config = dict(
    num_hidden_layers=14,
    hidden_size=192,
    moe_layers=[2, 3, 4, 5, 6, 7, 8, 9, 10, 11, 12, 13],
    normalize_top_k=False,
    num_attention_heads=2,
    norm='layernorm',
    rope_fraction=0.25,
    attn_scale=0.102,
    parallel_block=True,
    init_std_up=0.0632,
    init_std_down=0.0119,
    lr_mult_o=1.67,
    doc_mask=True,
    max_steps=6864,
    dataset='wikipedia_en',
)
Below are experts of layer 10 (counted from 0) of a mixture-of-experts language model. Rows are named router (the router's row for the expert), up (a neuron's input weights, with its number), down (a neuron's output weights, with its number) and show model dimensions 0-191. Each number is 128 + 32 x the weight over its row's rms, rounded and kept within 0 to 255. Numbers have three digits each.
After each expert's rows: "raises" lists some tokens whose logits its average output raises strongly, later layers aside; "comes before" lists some tokens at least twice as common just after its tokens as in all text. This comes from a sample of Wikipedia text that the model never trained on. Tokens count by the router's weight.

# expert 37
router:106122081104107071096123139154166078105177140125123063153151132133122158121102084088149113147097170083164088157112111137121137232114120108143084146061110125120165133106097196109087102115085109154142160137097164117072103092111121117128185187199132117117069174163121165110073145117106104136138162097077154118153127137143169139119108174131191078115176172062157130127116107117176117112164105158085090117074134106136136085078148191111101156152177130124111196085124133079104132197104204090095114143169116108118115163086154118135171111159134079130135141117125149129081131110125110151
up2:088113168158170100137088094083166113128082117056145119139130118128134129132196132104148120137132124141104111141069060130080152202158102136118099099148049061109065144083118162125066140107122121121113153068087114194132109075128159183135113198153137100128129194200131116194113124085122152137150107130116078120077139148156082064148133073106106157107154154127172072152124058122132113140084199139125166133167148134161131099080097115154075125117122100133156114124138148083083127108125106131099150169140120081128128148133121144142061121138178089156087138075137142130179119136121095144
down2:154123109089036128083159067140140054115166107156084088149075094104145133117096113083117127142095112100143136151126134128159096056148119130118187099093171160122173147091134111142155109145135118158105152159127148076131181164109089087148147093105122126129081137059144126098142100179161077161113139134108150115114136128121153100147118138122147123216120070127112184090118211159165091084111081069096112110068174112076134116174151090062142149139106146103148141170087113128093114084157174105121068110172159086107082133168119125102156133103118166145149159173096159092112176131161102102
up3:162118186150060124114147153098116099121205139082214081088179128165184138144170122098122080146175135113113138091118125152131089112114108121119197147151141142076150096152147117082124075117137140108168123137067132084169112155203084117072148110116190108168113127091127131135126151140115145136119115120152119197176166184103121131131131103103116171145106172168136156093176118105153103171089172069111113185114106132108132074115129126129090143139113181128131110094148118116124131110116125109115046117181102104169123154144102064124128128087150048088171136159152126092054150180110167169
down3:119094114132144183111124095149137129127018079171098136126123131084090114129107083156103248142172076131130108106125098141125195173120117122136104148145195083166108176112130139170079171091129109137155138104192090162058106099109133125071175130144126115097102138163117174141103117162126089159134147136184117048121135155168094125160131133107113166178180140134148097137075121122163162105159112082172153072180192106176137083152125117133103169124156092128100152156128162129114187141158093127135153172095171109082095128120172148142147144137137155117096107149125117136157115153191160139
up4:088140097138107106080117090091108116102168119084101084227152132137116156138112073076145064152119123073134131114125179127109117181099126188175119124114145120092171150125160093118096125118040151118134116115140109125161137155101114077152202131081174085191140146136131171155154178185100067148164110096074116131130078144090129177146167130109103173123173138153136135089084081106156085146145135164111137073185094172155097198136158104157139165107124136071064127134109133073054134146113154115145121162159131125080141139164099137126152164144148130131127099134186122092107133084099143155
down4:149123153131168107130140174181114071108131169187157099100094088101145142075186140126101185103131158103114124135114128087121153128122179057146156117163129103133146195142146142131206160061142071193108085120097089133114121142078167140140116154162074174119145133148192141085123133100144088090139120145100136135071131139058159098140145132181124136127117122171090152185182116148089121133193111099185085111150092144100154113123118102121190088123149075123112124144133132151169148163153204083032135129068131101124171134113161114141103150101167113121156131152101143137137136094173097076
up5:101116131099070109141137140116141083127124130105137095187088075116144147096127075158117207132165105070099085071080096162083122132147113113087139138109092102119132121078101160144182131137123101147137162168081169139115103135149132148097203144103172110148090213141125135109122125147029192071090081166086073082128144155094136094111137170187086142123151136118128147049151127135159172101107179160101093095108158142090182163151140121127174088161163113077133153138138128095099146202133101134124093139155153130125086154134115057139115131066133110148135172135140109145095136138153103170
down5:116119121140122134115077078139103105106143107146110136101149188109126096157122188147107039189096163097163085189130158094114096168142116141116141102123060139155141151139139150066087172113077163132094110129123095110169157100133086067170125165160092134141095105144105144109133048075115071192161157102152171071173116097128162255113165141096130149126150109106099163192111155126124118124140120135143123171128119108181090114167144123102116156127092113103113080117159065074141096099112166107157120133140100097156101135129106139118104158187154102134102112126065091124173132083140099108
up6:148076055094135103143145113122122104130172175150158140186088119162164114137111138105078114182144115099153121198094089129154093137143095145103112174132089149156196093115127089113099167073137186145076100058110136102100122138088142096121164157139105071111080170148113106147118149149085110122164143099094127093170107104130178108126155150180115134158089187087172168157098134149205123076116078209088164077152133144115136102098113136121170170140088192092109123120103138140183121155080147125122127130090152126147150176101097176142114166108122101104154190074126147089076090150137167144
down6:104172170094140165117114027181118202145124139141114142096131152077050150168132087186192155120167092116123153069151136139165155136115112134125111087145163077113114132131090126167116139175074109117157126141147149135115123092168141184172112035123120144178218131119062130145150134116204124117095114165160092149150173130093137124118096078149117132100158073166118117099108118100104180100090180114158144125141179166128083169137113129136069145143153160162144099146103127149127099144144049129086153100122150172156101139185069128158110119155145137121095106148129109128135097128186138099
raises: "\n\n", ",", "s", ".", "\n", " a"
comes before: " of", " was", " and", ".\n\n", " is", "'s"

# expert 29
router:082142126127085167116151148169167148099054074162148171129185148105185129110084114066126129144120155130079121095138137174101145156057140137156150082119094084103104153129133168170086123188103106140124164175143121083147149071144122162187085138117161134077171158140142148125144135104112173107115137138112158133078126201136150179081135190134177128158103178130116166131145140102113100162118121122120149181136087130104096040117163145147059053145155095157165116089110168131139122176126127081170117131116104151150109164092101091106191104143147184157105132164121090146134152146151073062
up2:194070157131090138021115147106146062067090116113111102119129100122148118154126065100112153163108118147207176137141105202143137139101108133127120112121109165127180162147182167157150108101105135112143062167087120126107125073106126120119129047050141076127146145114139118147153041142112154112079122103121130135097206154177121108139206159138113175126109169102123084160123159174104104098118107141120143193142114115110091146115127074133132051166109076163149131136171099139159136137117127087143171161124134123080163147092079080175121123159124117141127126118138148156110091138103124143
down2:151178118158135119169114193146124093122116227103133205076157150129114139081151143182140078144118125111088110173130125140110105126204168126138081089040147108133140120138127112128116152141094123128089078150149137180133155151119127113124110141164120136115146150140198128142210194125125135166139096113172189142125097141115162195115138162113133149097177101131139152132114167114136099126130092082110126133162112196145153098126139159077126119123161173127162062138109082060144152040140172147102179108133076163159081142187140148057107127136118077157118128112107166116113140111143175168
up3:143166108114106130113160168104161134170138049144175144188106089102137099104147153117131134202132118074177124126193140154151074167168141103107115145139111065124151110166154151099127055127070209124121155112071129165055052149062132115145177141101107113125094069161066179124107102160121086126101126054111152120144104120150087108114118107128103140138101119182129101122169111087125153111124116117143157213147155141119157142105093143148136126139161122130164090086068095124153105081147131143156125140131164162098120162122056136117162175130158165183132114134112121117116041175121131130
down3:098148144109127195119102128133109097142200111164183170102080160166105115141091165118118131118071153111130092122115074112111052088117107163138082096148121173100170128125124160107169165133144176157111134111107105105102141072106112156164108129138118138099107150124184161098150144150147110105158095190111145083133145173141147065147133130073145137124103126204144132175126096098051098141189147163092133055110078122128130156144121115169109105210125109117156169145206102151119147084139167099059193190094072138126112165125148141127113115109147160143110105112187131143134094192097088089
up4:095103119159146150131124185163150159218138170192082139109097081110125136203085169091103116094153135150127088135183127180101142117151140097084154135091106104148135195161145107149155116112072119132131138126148189128114136197130112133072125162102131128101134202143080178167128124116180119129114109111195128124139100077161066093106153083106106186116135088160161129118112184103131112089121135165126144106164071106191072087163156120051114165107179103136111166159112101111101128090131133090147113133132187062103160146103075149150134121134127116099127159144155149162100109186175156124
down4:098130129124150090139131179088140131109109090140114179099162107104132129173156147133154081099066148155073189068097141134154058069179149152111118129177151105141082159178151116162127121154146142120157181146078113204183133144124095113185112076157139155103153084117114180111117124140133082074109105174124088101154109157051085094113126146126105156129121137114140112096121128177143142129127097173115158106131125115146124170148052154140138150130120155087140084127185130068161170099133092111120140133048109055180137154158134113142145148113113087158123121046086104141200163151119096070
up5:125150150154132196168109137190110137193144123160081146118164095121128058136065113119123176116172148104074109141128152179162143077104082139130152095104125114173131140106139129079084135122103083172124131167114095065089095129098152127150133160097143148108128164092091126178169141198154129124115089101146123163080134162110154105099204182120087142114110090072161158144071156116140118120141061115141180148188143151134170154120181095120101103146130123148124113141078118169104171178145160164123127196118136177066162142166067093132146211139156080092110131171097124153151159141106114108
down5:137143094094154105158161130098123147126120065154069149160115189117152092141128186144137078115084162108139129066166136195122152152092162171068161155180115125095127119129134168133132121085176142087133101076187162146165120130170124121166087117169126150171083091146107127108100135146125149047134167099123131133059111043160152149172081131109180147118123160126136118167099125148141128138058161066140127148113125123071097072177123191103152128125146082176126092135169081108151083176138111092147172108128108129117080117080141132119151116189125114140106127117185129113124149186091157204
up6:117079154102121143117150142130079133166153139180083122144154098121106139126114105155138119085120146089083080123076135100128115127158143093134107137050149053130097134188080097176147136103114132121144132108165151140185164111144174134063101127108092182175132134084165146133199094111144090101098095145165146103111116097109136156150113153133090111104154178083158107144152136133152096069118170109144115133142146116083129111137121134149073106163114133156157050162076067099138155109175098183123078182135106110150142066127044113097125114131141103139141140138106050080113160211175089207
down6:146094097118090057119088083078187177140142099143196158188089085119072137088094156162112126151135092142149118155146116135144085158133121172128140147065082152112098130110180125124129117116140136114058128128173149089142141132081108153136087152202121133098155105101069164158071141180135131141109150039106135142165136157079087182125105096152132118167146148167142122125123216148158121114155102111144142092122101148173139109132086112128071102154135149098138134085072159106084157088120154102164122090142135224127153138109171095087152158102122058133087130120139162132167154148087171096
raises: " ", " –", " Show"
comes before: " ", "%", " —", " −", " +", " Total"

# expert 41
router:091174097138128097101107108149203118080069100138158147110124174131180172095149191159143135183103131147090122078151127088107178154100112147172120101113123126108087149108150176121117135195137116152131169142113155038119149099085104178114145135133158118063121123177181116136133163153126084128117110159168132126099114149131086184118079176110166068118162147128134142140127113175170162135193142150151107143118105134168068048133162121115087100115147116138179139085127094132121098140105113100127142128093112088152119190063152080121131142150189129157068159134129219160125135084181118078
up1:095139200131060169165077180128057118092142107116115084169139116158120123084169123101084116103092157104150164118146202087116073116080153164106096134176120120146183163124116151172113106112133135179133175169134145117133145177130115138109160114118087069120064133133110060112135122109196124067094075159141127124078087087135088142113149144108104111162144042136130146117110181165153113082074119135163103138112116113095135157143101106177111123137165115223094104150120165057115117078124134138166165153127142115131151135093154122073158150114095170121170124098141182118138178136147080117
down1:137071130126240114097145081122135108158105154158125145147187154154109118131093135135136130167167128167115152225172165170120171113146155160118130063080114113099017181108075098120099144094129127111109153113113105162113158100070081142143087147158141133132130171127126190166138153135136117110117072076148144133129148142139133144093113135064144128106117105094151127147114106158146177148095122125068125167142195103127129111080144173191120143105150164138176142114142105166142101148145101135081191129154099154120094117124165161124153125182115143076163176083104100088085161173098125057
up2:102210032101132116121146113095103093129196088139115119198140108130115102107113096080084088133148146161137105131116084168144177125105116163171131141116110108100124130106100164120142145098098133156194109152110154101115150170153129154188130134153137179135155146129148085120138104173129121065087171093166120183168146149138083125155097122159130093167088022120164101110110129181142124130163116096088133090122155157072128165087151094102144058094125133106155113188185088131149087142087113112080093101037094094119156086172130074101144163077149136123126091105139149147141136158094131147
down2:141156060052089144131092145125098122074177169129108163091124153081093125131100154087126134127181140108098154184122128128184176152122137143126101119145135121082069129074176111126141089224054089117140129178134131078161101158129109152156115098122144148110185112122140135132098117102133192064148175137070140172102107145116148177131194088113140155153107077096172115097160119136112122117084135095168126144164167114120162168125122133088159044103143075171160124142146062054183127080159093093136128147082123117158134119146110141117102204124127139171125090155098113154121111115118096134
up3:141154161146146107145117116051160118153172118124127162141087131150208179125114107070076134118099110133163131162141165161154140117145143168131135088154166126090163143095190114070065085121122178094145123192120106161096152085083120117160124104114140090191112073116157129102156108159207079111128117143133127149129128139122125083113103086045146135135153163107174145088150106168157130162117163123110128182226105138147097162137120167151123108166101161183151117143154132091118190082146118147121133134106132189125126118105105150162079111190144115147097088038169186167087134114119105146
down3:114134116120172134197177079105118120126175121122128145149112141110128061146093151129160113144087136149131129111117107122172150079078167119173105148077195100155121161082109147103155106168123165189135107111101113155088115103102130149135138139185137144118101093137131176152176094137098087157124174139054143131109155125144166096119156048186171107115111141160141131181101117083130142065123113073116138091093154109160090240130162133087116094082062111149085107055130145133104133163128200164068117100126108148169167087140114138116112135152111082075170166169178125176126114108142130148
up4:183114079105122109089155141149123119091085181141127081190113131151095057162141142149130125103090101199077147121089159163112067127152161126127062153111165106097132143159099126107124127101132099193080106186150113083124163141122157145101144068087196172130172088128155141135129186138159071106122151109138138149107142096158138157122147140112134173057123110128165077115119167071170152113112134129127138138074138166138141121170144123167128129142060173102150091184145081136104122115121092164152094144113162167098125115076191132066133114106094130147117146066114139201080078199167113137
down4:136139231148110083116145126116167139121103120162095141121099118180130191122198123114081140114101116078117139118116130150115116108103110091154144168114105111138142073070075119163108138124112126075099118071154145157104170147100154179118087118117100078085132144148174144078183087120131138078082140134109118160076144130118122249125116110100104111123133076146157129113146092126154111149093154080175041164157113072196076111091100167103139103125191122159087152162077113178166135113112125140142138143102118100113186111146102126166100136155130171074114160165107088090187141123123127148
up5:161152110114157103101117166119123162136154117100093085113139045126127069073196130152117109069120127200151140168105100127131107167141117148074144129134122202155151129099157134158172114153114169159140101162127132104137151134234120147121143088161117151128107107162106066105141172207162117163109148135146181152165135172182090123151123117103105173179109053130095110087099102114096132114043127180096099099084155136113109120136118128188125123125084153127073123092168109115113086086105100165138129086142117131137111153200108106220132099151119134123092161125094174157122158126097169148
down5:084115121220126112086121116127130156133101068100096110127063114089130166154113093116112154136117146181139114097181136064146190152120139183141190146162099105101181111116170182102165139150161138118166108105105160119125097052095137132108114135147122157131127102202137171095166103064099129161170107168070149168086127067146197138157131138082154133109109113141159098137113111111114083104184147101125168143122123076122112135101193165190125107140114154112123115087129159119111138099160118083144172129136117088130068138077161071111066134091143174121100157112131133090169198073165126106
raises: "1", "202", "ih", "21", "7", "23"
comes before: "201", "1", "200", "202", "0", "2"

# expert 5
router:060111098128095123117163126144148069091114080122161103108176188059158134044130112112154131135113162147083091103126078072145160192123124108164146136062103079084126134147189234135121133112098114151184128100147138105063151130149122146103126137123153135116133148159188126138132131111100146139182157120063127134083151169135077179146087172135165127139119173121111141062113121158187149127156130114105136155093163075157109078101170169148067105093126072150125161085129135093117137140136093100173153124084056111159134161091149145138156140171142188128120177120124140128109162115121134081
up2:105138131134183066116188116102141157132102085045096081094121177145121099116116058083117106131123123128137106126123130171148147079166198191095153183104112095119176144124109177151136128121149107131168072121126118105112070125137088136074164111137153096126086116110138041158141140146100132092127129157127102074150090167120173126101093169168160168110120153123143094110165142204129134120087130132103126120078126124143106059153078140148139169154046199104135076158143127027115158112141149124141140068128123100139148100190092153196104113145088118162139129112148120094172127109142138112
down2:144084073114124108127113184073122081141160141114105139089105124116178104120115116183119156085149118132129117129063136133108115120134157046139128099116093125104160139069107162117129118068140080193193160122095127081127142173147088128140092178138107159163126109083141158136144136095141140116091132137191164129139119112193149174158149122113098137112112031107149181041108136054143077137137125147127110112101085109145100190114155139138094144074104114181112137142132124136163068125142094114157101123117162115084063119051131060033168120146103105128136116126118091159101121156118113180
up3:080090162156131109133150126096109125081161113130186137182126164176103135096117153074081119167137103125196124086117149168137168131092158119130105124121160110164154133145103159111165187138116104146146120096120111083086106134122118118087203107155096139197136170071161085088097152182119066125115135173096149188130179126119131157153134181134117196066141101147077138137112149107150158129123159072175152133163172122120152078108155103107052159170109132126100146148132093075144137117145134182168151113076090195151121121151082147134153180130136105033115089145098148134126194080121100138
down3:078162103104058148093058205144085154108130074061138116145153158145141103142101175135176110142116104113111136121101143155100129105132139145120153049080103135179144161155182133061056072104096108147154081117127189142129110087129130109142134149137135187108116175087152101126184126118111167133151125074140166230110168139087134175147068140144195087167122118111143122145156121152108136157105090066123160141087109126113094046135099115118114145110147119126148146121084129062098148074133124106119135172139134138139160147073178158127124124123120173123160126129126111083150068082150169126
up4:139102181145115150127174133149077123181191171081143113127151115139152078136121095099077162148175141078039124135164069131101149126105140199129117155098137097102149046165144112144107146115090131156115149144120213108115119182093148158092188116108156166110107185170093102109127161138143140116139204174167108130161134102147134163101108134120098157089141085130121112117143101110131110082084122147122186103154146070129160130100093151112181125090119084143101105139088172058136157110176104173108107152129182074107142206134096146104088102117115122093168099126058095101149127119180124126
down4:160067149092093145082128114161059101121140148135170090085175089172061097127112098122171101091101141118177124122156137062097242143056133147134143172101164175089128117118157107138089125181094101104118082146189150109129124077106086123150140091154140089202141120173138125134089115105133120140135127160131176139097199155156101143073155141065123096137150124137163132126118134140159134135145109160143174139146141127099117105102123063164154145134150082113096129162143186115104103195104124134142150155111136135151098155127117183041138128107093169073072136125082190130162129116126116166
up5:183134107139202132161158103146173069159186085121133176102159133156120094152099136078160084135192157097151087140104104146149165145206103111101138094138099115142144131174146138133109096106100151071130140098102139150084135137170087099113141162117153141094133092132099133116103119165158123153103164164066155157075205201146160080107103116177093216181135128173134107079122189124091120088117114129109107127092153129104113160151180068099114162120110108128093101135115102131117132124069200104113175149093070119112095126141157085154127132138148135088082155174086134102066089141120135082
down5:092159146150095140123083183152103182148067143116127080129115189156105076061169087070120150189092091128140134112140100145137106166177130150109184125110137142094130199135104170112188156064119098151102107096161157095110156108168191119138042140156130115123136140136157116099156147178150122157131137139136039129094150133110115141171147157105112187096101130097164099118093160140145068090179120141145127103119173135101137136138073167162113161111118084122136195126157147090132145171103139143203113161121165142161087146140112106120135096063073118141156211132160112118160067114136121147
up6:157125151121163154076145118126179114177090167108197059155138123126162110162092127080108211105089119189107132110138125129168117050131113143163099170114155101146110125152144117134210141112131139142174094087137154177093116157110167126118144069177127151169097168092139062113084104173104147158166156145165125157167138131120160093144104087095110117140115138112125148145134116119123102103072097105137108090148199131189164071152166117157103115176142098135077074165199068102092085129153137156169122115129133160089147137135154163148113118061068127099083114124145121154054129173140116163
down6:172123155083160223135124139114085135132091119152112104175120096103118096147122138115127165116082112109103150141150138123135157078113067179188130175200100118157154160105160078125156080146107117137148132108141163165163198092149130073118124082161132171124114165128116118113147100108178101095154066114151158095170118153089137129089102101155167158131170142135131180197098100097160112144150109097095127176133083145097082047096121097116177110119087109154128112142179094118231155127114118146134109123082110127133185137076159162117177103088101048111134089109103113081103150142171147093
raises: ",", " (", "."
comes before: " of", ",", " was", " in", " is", ".\n\n"

# expert 17
router:070152122127131130128121112144178146052099086151162088066148169113179176112132119137151146181153114174074136078119107112130169153094144115164144083098097045106110154129145167160139136190129076153127155191123159072123160109085129201122140102129140130095124090142155149157139120113118115098130113126144132104046115153142111175084098153083167119172153175147084175099160095107143149150164132082093122167095093100168105058100112134107103090136132083149148144056107116137110130128176117087164112099115114142135098188050188067092180118136151153116107127153145180119171133091145134095
up2:120144130179080090115067111104078132092122157115135131086108216145125146136175057138140145087151113131199106132144117135124093139175156129105126113123144161120170144061103130134158120137122093143193100093198099117133176115142105162120097140196199113183155114102104132092156109199102196157068112093162125111109124121134167149173107101138099159138105158204087149086156046116149105085140131135103084117171138065160157161110130146078117108079070167123133137126115132146110181104126132121068065110101165080151112113103156138130195098113108086164146140135158128125125134109084146134
down2:131106165123141128118153147108178131124112064103144132134109113099142126118106166057128150132097115094074107169114140108109097124171169124096100115086167193100111112123079200151080188164166177184133153164119196087106178112104131068142156121102106159092143149118144151129109123109126153082116142166144146142126118155161115106069168124180124088097125075139080146150175155092134167130116152081169104188082137098128114112126136125140117133200110135093146160149161139127109093150161144183132210207149114094097165133184141092151117060108102123123134096097119051101131157150171036132
up3:147142143096111132106105148084098132128166136073128161111128137143160096101149090084120154077129080093133156112134180166137113153090173174095127104094131128134171152202086160079142080066184106131098151154158153107131104090142145138065112106102176110128118153142150168148138173127123157152116135151172136078131131105128074081185137111171117151125048139114163145177084117105059132131064048111151157189130142199175104111117121085138150080172118106212099060147146075113127128074115150112119170094127132140063114141148085103159148154148139136116176162155147185124109129128096087141
down3:164130124060136112129163135126115147104095122157158110122068132114055139149153157126116197167145120120215145113152169136099094150086154147104128091110076124169158144061153103168110103139088107131115079080149126084120146107122113167134086123130107104199100127173097135114114111124134113083130109108158061111131149169165145152063215104084111125167165154084157121115165198130158075062147115156129144080115196072183119096158137160130164135109092147124155116126152113133139133112096059184125144104111096102137081130129180114168094087110109090184090123124176087113186143161119116094
up4:091176140118116216124163153093057072115097127131111120121087105131126174131131114117097159122179133129077158071042136161088161136111115137116148121126103137117136143130157136107138093160106154129097128158128113111099092071107123089159068135119102132159189069138079164097058126133149187106117119126168125114056177129158164101169118123094150093137096133139109176089163170149112151093100139135165187129126113113132118209141095095127095220160087156097092130133102116100123102128108126180043102117111081108097166122113117103125071094139184115147129157196168164124167109150130179127
down4:178068121116146092209139093112125154139155136144165183163074160106109114106108094088143150169095085114155130147139218141120127115117151117128114173119090148087127115167099094129121118090086162164133142141178120199089110113126119177112130147147087096141110123131130185125126176108161147111122133112081130153135150117124136073077159098121125112113120092169109142137161099164182184134135132080124092148120137135068080139151106190183151131115189147132072157104071114078154117214162114168094123131096089163079080087119136149121076141110133138154124150106186034086106186185130098112
up5:093075185101193109093092127141073131139102130094168108143115121139097151115106118141137123030129059137169083121137150079192174093088128209138102105166091080101186110137159078089130145099132152141118172075129093141079116093149121176133169119112189078133063105074093162135148109151136086149134114157156136152095160118070139089098125122155090177099119082143116141109103118121077085103093153093058181105130152130097116092077136147159156120195097107112148114116069146093135117112138128169138151106155156173129195136122103096140105099179115165140175115134116114111119172155149152128
down5:127188101114095080138094221134133086136161060135156099132149163088120132066124190131138159092136135124104111126135162099132166127154116150113082084140148113137142127134133214119119155085103094146127097104141226134170088105133078122108127145120150148137159114092086150076086173118137154122088158089176159124118098106092099062173098157105143109064128162114140126139114159146173130156114102107053169131075134143094168152180163155142103162168149115111072139127097065146160145097141080113146097163124114176121127087087087101081113158158084127108146126116111123051123058119132184162
up6:113065126072173125105121099083109119101213207076131093139121137106115128126115126155130111144180101108173154080137176176156091106135181166128102148138127138138151142107106112098118045131093126129120149161110102177092110093112110158074136066114170153078084103139110109113162152206123126089101123103170152093145113126140153104142129111108109178133134134168179137078123092138069060115106076131108210160170164161156125152144130101163110105153132135119128078125143163105088131164127073117091101109078175132144132170074108099135142115116152153152115198115129218094105133110125161197
down6:146163125135108129116175183092153094166053116114111142128126169125092150130095088126179104128109155079145113139095122101178136109120088141098119089138164131070113106107086137159126155140137104141188091109126194131163180133168193144124155101168131117134115131104163134107182140163134122111129128080168074176200167110070123087142167114172185091093113023115152148168115173129108093106164099106139109058116146099115153129069131104141194108095117143141131109116165185113122094089104053137077077115134114090104201095150149112108128133132110133100092147125119124105217099153148085142
raises: ".", " and", ",", " (", " are"
comes before: ",", "-", "\n", ".", "–", ".\n\n"

# expert 6
router:132153136165079112121101118115105130134122080086086119150187101122090110120168138134155123098115198129153150116109135137144142061111167134114085137079130132211109136145083087104165135129095130103113165105140127092094177170128111147110094083165117046098127202101135132093114165177095138140163118143098125133094129133130156115157138141092149134201121109159094112171099160116047157133085106110109104100126105170154162118099163057142155165109151144177149122117122129129111116135190160097118129192166141071118169146205188158176138152119172149107078078187099152213131125128096064162
up2:127073155163147115109087078175131128255137114145156111066140128157147125175094139114097144111093161119114180137102103162087199126107110106127135092163120116144119115107104129152098137108116125172138143102127121114143142146147139161132106086176126102123125147112123108080115175157124068095126064106093143162127177195083182068134125134144129116183182060122123147136093085163100119092108156125136093101076189105130145062127089111158141157127130176156187142177087141112098157115174128132167080164087075144114165152191119103118078102140112116101124144103196085110114147101100146181
down2:109135158132074115128091125118132156141143092118107167231134121108145185120153105106117080112114146067104153091122140087124125142110121078093151098131102123175214102123150114166192188080109120068086171145097129118085083141091081144093120116160172139055171197158112105152152154135169194178129159164099099131094174128108136099171125152094140076093133102097141133134159165104118126189066140164160178121130105156104201146139194086167143106124107119134074159102104151186161067111125077124124147107133092097128172121083136146123178146112125111152160146142088120110145137154110155115
up3:103173090087074101104135161071104090178125122111115087102135132164112067121123179144110188131137160146109109122146130158097118110104134146100137104082133170143123168142160096071173201124084132117133068168229097144165185114123149104141093147091189081107122146129127094105147182145109121116104164107176126132180125135112099102127193128141176162156164113167149105108110119055147135100047178138115096080144116189111133160112115109159149152096146111171148108060183142144062110153110173143124124160122169089113135125125102125099140121099170155144104081133165130152184080152057104149
down3:129116178118058104073030100055118157138129072143138132138186127135142190081090152123090128158105124105109093175128118105111180121154123096164147097185115079193143104130101131157121094163140192157138102112083107145131134095089175122184158082162075099132078131173140165113133108103154121116114175121124154133120169108089143224151060150146143137115074145068140147138155075133102149118136063148100097152135143090155157137158123175153158158113161089128119140145126142094207112110127080123122128094179139096131076077097144111123128088156108135131145130147176119159139182112171161102
up4:152146135140126104111101100173175065123171129100096114147216081166136107143159148107109103081118166126109115094158150146105144074126147118071189124100202144135111142126119056167125101068112181171134175146177149120163182123152128097136094138208164111125081154106085078214135209151158091121113112122211115109107119069121102100114163119082103093138144118102093081134143133127060120127105100144138091126126134132148158168150130130126170147193179122155168117165115073085154169125126142102095117138113149111134143143143122137183139141116122111101127084097118203125083086095128081142
down4:132080096148116147156153088092133204124110123047137158154183085157085155106183109125163158079131134109126102117129180131150104102126072157121118170111119122183102150133132176148033121157146123171080170158136146138157115134130115130089094155141114153089160142042095126151111149087171140129112081163085178178112160165115166150134117133150160149092156136142046138094150095130178110121184143088130142165139090068127105120137116136116113118116126157169094197118081094155123089112152040119094088124066139116133066203099149152098157100145102100146136148147151122170097129173155143144
up5:139120217123112131146104145091114113149203119110123151127130112096112121172189184076123096112165191081163138140067165079174118118144157109152150135203121150109166127150144123106091130118131177063108109113154159097132145156120114146074131092164085073064110166118115128166117125105116140070115111139103119107104125114096157144146152075103167140102109152118158168180175153095110130139130166147157128125107101107157161151099079090125152128141089119202165085151043127104137105145173095171198084121125190090115152114200131134099132147086167093177091136134208159132095118141168126153
down5:110155173153106130106071135137116132097195143185177116134096089145099193124186136123169153136137133151138113095166166121152128126160124113096105091173091168120156145147082141154140115111107152152174102068077137201115168144048111119168123137098123160130154142151145182120171101170111093091115070063156171117151078111055148145148090127117125099128151106118131120107158122088094146148115102137071160093137083077176133086124100150114158129129080117123165099145144111145085055147178118104158155057137074107140183131173114137140234103173126145102106154179112148153133145180157105126
up6:053158182107126079146078134121113129176119072106164091112183119134126116131096087172147167055118160126138168115131102105104155112103129143127171144132111103208129101164152166124189142170102171136111160114133155104067149151173117113202169121110151110138125180119091139093137097134134104142173064185130085180085218139171139119178080110075153148090165045116103104167142149120134182156136125152119141103096096170118194201152125138092118050079121150160106136140156141127137104138135128149164099122162103121173126099149177145125138160161106161116150108086100100091123134155129130152
down6:162069114110170131110152156115144158163099152117081109106098085108126091100155193121128137140122139174132169174123127160147155063098128113156200128097147172100149180124112070146018184148158120176133137155108165169144086085088157118157152094145163166111113098148134156151109154117108160149155143041134111088213042095139144127167141034145113097098078151093129168143073143109121087160161116131118128133089119147141100095120115067136119152141125155129091113131127124138082143082167134098114136159143122126128130102170065186189114122082099133104168129154119097166084123143150136103
raises: "ich", " and", "eg"
comes before: " |", ",", " (", "\n", "i", "en"